Below are experts of layer 4 (counted from 0) of a mixture-of-experts language model. Rows are named router (the router's row for the expert), gate (a neuron's input weights, with its number), up (a neuron's input weights, with its number), down (a neuron's output weights, with its number) and show model dimensions 0-255. Each number is 128 + 32 x the weight over its row's rms, rounded and kept within 0 to 255. Numbers have three digits each.
Before each expert's rows: a language model's description of what the expert responds to. This comes from a sample of Wikipedia text that the model never trained on.

# expert 3
Single capitals and short all-caps pieces inside acronyms and codes, often in tables or lists, such as AITC, FAST, DIY, GK, KAZ.
router:149100145158094088125137159073067137169171167177091106164120088222102114177073127087102077164171123115127097119145118122163106130167131182089139144104146202120172125206139180135105118105128128076113162095157154072128149115114071188155119152134172102127122146088113102147131126127147111133109100129070166112162199056115088159149165108123129113145170160090067114140119153174096143102123096127094141119105132133127182102136145135148151219173072101109136146121143146128154198099108139110193158171124120123146097067101157096091152195091129101144165127135137128104146107157099113111115083143186140110084130105096194136129146109112127151178095133138103117163117097131085109100155103142058116132153193134097079158179133139133142154106113085112098161154080048115096087141081146
gate0:141155155145161108247077098085139158154123116166095159097089162125158149161040164134083188091151120129139110161064129135059142117111136155147151132162173150117133118092109127133155116161134142111100049145132060153117096142069112107171161122085149094052116086098093108167133157124098159120142059141090183104145123161113080152121075109077157100086126131143098136126070188135137150149105075147093149165187201132135108126102115141142111186118145161122112211128120127139111136141179121160096134130109149077138103070164155129116051125123163097109155127102110114122159037096093089088136125118116107152130118086102152155122058135119120128140142141156150097155132151107135202119105117076090160107153073084146106170137173108113103111126116108177079141113147078107114129119128144
up0:194115134192156083113044136118091050097125132123112141127107114114152074103099130124102108119168140074096108114135113136122167063194100128078151143174122151095127104158145137122139186065130077090087134106155143123158107183160125200132145164121110098102153118088119153119071133110113172081104097082108145088145183110083179119152133113139145153121147124147076127108118122096100149128101144155135115177137106097115155143078154143086139095164147045159099128082144084114183131176175125162138184169074158108162139133066135112133095148183148079150132117153148080126162102138092098121117140157124171131100176186112139161145106095174118138174085167140086148105133096140133128170105090218062147086085104144130105152087164158169096212104112103128110159121074074144080123121135131
down0:119089170144186095154115113126087138108053154060108107158112118193116140153129136131126102154135114131099079135132090081107168138118140121110145159074111114116190142090114114096117114152138085107131178233095179109104129075133118124140104162146102103166169164187180176138143134142159146073140201077110179183077096135179132143162140147099103132139067133182145117142144083155146154127162160084108158159124121206122183084148144103074144140161141116149126086152078075105075129130137162118135140136128061132098113132144099136093150129094055124101147130148160087144142095110151153182132110099062096121186129073184156145133115149083118102176135078059131093103088133097169107133130103105135129154124026110071163135121170118154127080140124142077143134139175135096144153140137144
gate1:143117117144140093213130172184119106152155168129138082121103127125177095081150130164202151162141158119058147131152151137145212100127159165159098133114157132197117137113182095150141140182110156121182157152188129117184127102143090169147139151133126159156104116141125110112109129149099156123097133108118092150125167189110096164129184138164096080129111122162119120127090154148157238139101110119138102156134162113092086165122132161108179085097031145108174112100134101098090168108132055141137183145171123147121103155138089136160162144185151095145141111122077175064169160162085098137116171135181179073105116113115129170127103090155202128163153123108176136148108122158130126124102142136056156172149116147125093065109176133180103147161119146096145064099109122159112088158137129
up1:173126142167108102158130073188125134136102093208147115111155125104077145121138084186110153118158043146179129186112149129111150160091110166116129066096108135125116128095141142188145169093136117138152166161138157093106152140130102160128136151159132108048121163124078138142116146113086134137145127189110096168150155147143164099058132134126168181121120120142167106134133116178166095106129145164164164142133146120124131128101153112185078181125111092113187120067100105171132128120139046203110175106050076147102134159109103149106139180127115067130134105135071074122073097109163137129133086142118129135197118123115131139105130203105136147048158131141084136142094108173057182100072135082144178119190165176125138109127144099120097164129136171119186098103138116103173116151123066
down1:167099108111128201158148105090058157118120078079052115148106132151105164096133126126089076148085103132188149125095156113197108035134154132170133139150071129136179074128095120151090111160141078127144154110173121122097132185144101076203123122132123148112140148128147123086091133102149160084137125142102154088122175152117134156090136118086116115086133058162152117065083114206132105151161106164096116154122108081078184154077159154112164148114196074142142148165118113098085187125103111107166146122100119125112108129071195091125108107123191136094101118117177134160181117116154139125099151119103132117129134127192098108131162090149068127115116137064141121130144153149168152155098085117159106135112107134088180176144099141134195113094091161206133100110106116087136047128116132
gate2:179113133135193173063150110153125127104157155151173158126160130099194157121112107141197112167162040110089121094135153113154142179113190086168158136131151094147090114064144162106127163067115147162152105099101163069148077187110128145118096132094128158144200104175055072138103150082103131163183093120087144143167127119115110064129147105165174144091114093148131139130141103168128136126091138149114083129070154108098194115139142096126105116199154088130183091113163139129106089132128139152203196137115127161086161158156157114105115112127139145126122154121106135124135171151108177127142104074174114103141122067128131167152109121118144184125091179155123156121141166109103150089169112134083122120194038140133064124156116121157134116174120191155096115125124119182165168127077123
up2:122159118147125115112130161150080171105065162068095115133083161170093111134131106163147113154157189165165094125137110106085144118123137098164156125131071153137154155140153095188136163136073126131078141120141147137110149128062102137176128113110080093126117098073113105063139183138161119142162118159104165165133105096181198096088124085124130104167183156096135113131176120109118119158159103143105146167178184089086155127137137131114101117122149093126138157081107111161167137141178113102141127190123092151079156124128104181179113141082140107089143098184128087093142110132135145131120040121138204119111168158137113191121132081131129167086098212071160104143190109141141189163069084148139103128134044152162155087139123168143162124128131109187065151171162181116140163122097190
down2:113087081142127107176151145055190099069098120151080104180130136116104150131197155114138112114116164141137119090153126108158134134121065122077149130124131117144128086158095087107115155118147137086108180159108170144136143128134119117122102152102124122145137133133117090134143156147117108149110085153151129145122162114131134116145181103163115122218093093166124136084169095044121088150136129092101180177136065127088154092144109159100119108107167136084132147148174107089118129162148175073135131100079105031097100119110194139141151114147092137158112109085136240083146099105124151236160112080118153120158133156124107168081136172129192122141174058147145107158161081166168099142140109124233109078154151099111123105144125173097119112124085122072090108156100114171140158110147122
gate3:105122135150144070158121110105092126168158124161134148139116094116077066107139154144114130141120164094120082094183067162105176130114147214115139125059141112119124146187132071146109148202139137105180151145145107114193212081140119152183110092102092145201135126120151137139122140091065122124142108150068135182130119144110087177124106114102167109130091125102125100141149135163147122131157182097170144101142107176151112093083139096155132140120110176110086127182160143145150182139086196086181096115166120179120159136151112118153199170098164133147163121156127134131129125101158156111111149130159124182165102114026166155098187100140151146145135085080107141107096139113132117116162083146174146081148141094052140111106134139145133125182135114102148147158059128183116061049119096
up3:067065129090185125110139161160121103232140137172177109110196108154119123081111142163178169173090063071104102149089118137157069154108128118105148158108171135092081157150119175135177153119159175140198174155152108093100055140089117131105137150174135150115092145121108194165199115090133105163105107125114137101061086142130020124186162132147156115082084095115194081199148129130086125100157123111146089108130207130106136089121147118102174164126112147147100151105185135103102145132076142181110155163139136148053131138137175140139129131101130125162119168170139129104156088138134141126118152110163093141112127105109124117147117086131148136174142045128125137111128136165048139076130117076148135153165133108130157120117094122092163100145131135125127149135142117195138143115113118
down3:158176147166160121168100098081084175128171109137137124192162137186120102142101191129087110161183089137130130092119106048144168192110114119102143134099152176133167106175164141092131109118131115094142139131126127101120139136150100164183123163124073112108178128125173142137097139054132151087124188128129120109142143127141148173145176129180198109220190128164131112138124098170135120074086149146124140148078101113140172150060100179167126108236182076103089114136119109177138149122116081132201152120130148194091163124173156085134166120107118143126179098141122167133110039155123103098110097152153130094173154173082159092140104130131085117101120125086131098174118147110159097134183083115113146153139165080173137095166145164102161096134119148117135143140136072109166130119160110
gate4:093122111105160181145182157134129113103172119135103158067110135166116125109128110133123094159118106181172091180083148121089154119117114134074075099154114147128122167100080159156128182135114099114122149159072164135100148113118093156111104085113148098172116138103105146078087124096146140243156132134117155101199115128090112093146116188118167150212200109106144193133063154181135134148207129146112106203146080193103152158155175128065097171080193127098153134074130132142137161041157129103116167119126140129142093109139185162161146177101060106150149102097117101106094137104145129134116103096131103129123179144083145224122079142112119144156093129126128128100160060115126136085149126158154119116119069150140116137162173109126117072109124124170115112149123155138129133127090168
up4:113156115124136137099139111117177141089164104100094054109132130077142129120142112098153094099126183108061134122133064116167107164128113157089115155132123128121118138105142128083106142142125131124156140148108125157168154135099139123127131158141124122093114115125169087175103121100129181032132118146138082151151166135128123157166178123078100122061118146151111115079138142144110116125129155134138146105134193082104219142121123170155151121147097081161113113124217160155111091147164114194154157140113103133070141144165097151168118124178128125147057133128073123129207117065102107131160137157091188092142049087135118071179084100138062156102148088122110176188088178135105134165148112176117138115139243138116163169159059188132172156089117142098174131142117145171135107095134072
down4:146136152120123101131100120103156137176097163063158116098151097095067177111161141123135160126105114133197097097155088124095176086084107132091172151181131177178082127090111116138129082135095088144117118130118139113101170112113114168124115147167162083099139150123059094101078128106126121101078126132106049118146132137095157126088169074120152098094114139168089197099078147131120055141158123112111191136162061186106169165110167130152089104137110147119155144155113144090177128135092095190191155135079063129119071164135135115160147122123159085119139058090137161113111100117125131110130155123123173149066175125076104094215162171141138110100136128111101167151092127133086199100150105081148077111179168085118163138116206152130090089087099144137118148087098138141133161174107104
gate5:118160196161137081168125165103117102159094121100103094169140129101095160111108180110148129108140154123108151106117101170119147102136149129138094077125177152123136088183122149105130148119140078154138091078115103114181166044159172194151107161127173143094140128108186121168081121083134130133137160089138092195193139162099166104077044116080147051143098133159128117126119108126159087172122141107132074192173123157130140176124195129114145111151062152153110078143118036134059124159133101156134145125153082137123151193097117122094082153126076133137087139121134149077109089113082150123180134108132153121085112071104144070154166159153126164116153124136102101123147090088122108132135137093108151145171179117141117176115135128111199133072157103130052202150087107129135132144085106
up5:091095145063076122087088062138061128119132129147108079142163129171104152109133098152167183141095181090159120061143183139049108142195100140099098157108211119115102140182103116171097140118154085147164138081119164163129149121157131163190089140118104149172130162100104148137119147114056115099142107119144128098137085056112093162127190135125126134060099138138149140146186122174148130157129162121151104135171121140146119127125131063118139135118086130091064089200084119133086122072091123132189052129162138121176089132120103140133109126129143136094120200115155143099073188135132102161112114110121124096084112071102172116123136084202118089094136151135155164074092132097083103164190136116138120166189110127111090146126138120105127139092139104116081129170095180145124131147168094
down5:109125119107031145118080167155150155148148109108140116130147094125169160104090115103120126131107107128164140129128138150128141139129115133140137140127175161095166146126083129173120117154123084171166163187101132111103123108113087185126060158139078140147119139065137112147143177145100079126180128107098146101126183130114146153067087138116126161145092190079108138183162183091127118149158077157092134073089167136129129146097083066136111083091243118232109117094118060086105133097129139089040142157113132095159180159066070139131196144081159064130136105135111133130164155110118141133111165129161125141101145147137106102100114081108100110158116102126196152146125111128169175136125028106135112111146129168122116166113144152082088140165172162133124104139129135122131173102114205
gate6:132152062168172113103094130099123160127097137117133127107111119119185136129099117123153114099115105159148141057086122167090144093119144110138138225126108088120137121085130151117119177089115098125082137134132160059148099081149187073109138149113232209151115112194037170101159129189141104145120174109063138133116138154054118092097113088130101172137154201037131090095137162126138125148129108113110102109191136161149131166095100110113149165141166138099148166114149092134132148103147148167141115103104177175184096150126153136117138105153113120110140131098136105177138151102142098135141188078150121133138104111114160105084149167074097119153142116099132153110192158057151108145138172115070146155110117180129097067171202120150111085166176168064116125104160133119129141135108123
up6:108127187102130138126144087134136126134172103124082162112118153123085105103162173181111166139104129152064128114149122121096170115178096144095146119104081110152140112174076083150134168168137111139183180115139136130148141148111168163132087126143128050117054163110145161137141063151217154129156082161129086142177103091129148155127105063120131123114120165102103140098066206120092111162143089086141119093084176101102134131109065182161049110137145148126147129127143135063112112104105158194084185133113130153125166112095156121195107108122149171101148120103156136158137165084123116083129144096125102134119093075123133125121119104221169170147043159076111110085117134119095134102100081121104119069158156069063168123132139167131127096127107163159151103150148120141063090147068118
down6:160205085109162101098146148125132114144173079166145120164173130082109154120131110132170163081144133133123189159113153089133114088124140110122089157145129168144127144131148169114135100113118153075083111191136129124092146148086096155132134162118109178138150126123148141109149095128147186081155100160123135155123135117103097047079116139180136125107084091159196157084124151128094128093145084165116170102151133124131066128107085146080094143075124093094112108117167028077093069130072194139073160099128153121188089094157100118128110148139145097108118109127132148132131141118171074080140072099093086153106141127119081140103090119110081140206114165173184166129143129144117088195161154138113168143107033123121090111112177062124091081174210122120125112188137178119140111111112118
gate7:175120087188148070110089169110142129179156079100122180100149104148122133125143174094093151181102134108141132169175173164095144127133103047090186099096130159176111130139158139153149140090151141118171179133157165151088179163152155126149184122113137073121180149097124105112202104110102116125109124134105159148133138176166149149132144139039132092174187147124123133139143143112103116155058186123135125152100148121170095128107129121124134135121103177135101162105118108132165151094104135120147172061094156133093107122161158073089123112140142104119103192054132090159148073181064128091109168118107089112155110113144116111070194165105106162128177179105143104119129079091091099108151111140046095110188124076084157119165084150099183132075154109070129141075102093117125177148114118
up7:125128101123178144180168115139139118116108183157183162145137112109112136059085151180125139119104133116093141098111140134146096160085124183141187130137151116084122101151120110133198123110131111186134129183110103142108117137109062102119093206129107190116150177169109126138156137087076166119152110157120097163125148134172007176150115052109125088133064089126124060147079062117169171073155180117101158146129101161123164118133157108188117116139131158168168141146167185145114067151123125168148108115127088084084126119146127169146147151186151161119161132126064113075143148138125146147233107166133161138154149106121153108147113133089143093099088075117124168168087117132187121091129136125170157173093096131117124100143127081151111161136094128190122167172117167140103111074133112
down7:120127104116124148131119144140105160092137128092111120106101146087133131095079186129079195082123111097127155105162150170091102100172115087113142099129124149173087159094148167145158137142149176084165141135149060091122106094115182143106160125189132158101141136154180121083124067068128085129195166150105131174096144109081078102143136136137122110069142121149152094146167083155163161084150116144150145158148119058114126187081175103121202119141045115135159113164188144144161148168110108083132117110135144147111140116147151167079110085077158125085104183088180144146112113090180127149186207100102118120140156097130108097175098121192129123096096127085142091114172154136169128119112113180117058130135152113121100062132192077105163114166173114188165153181134087110093157093127116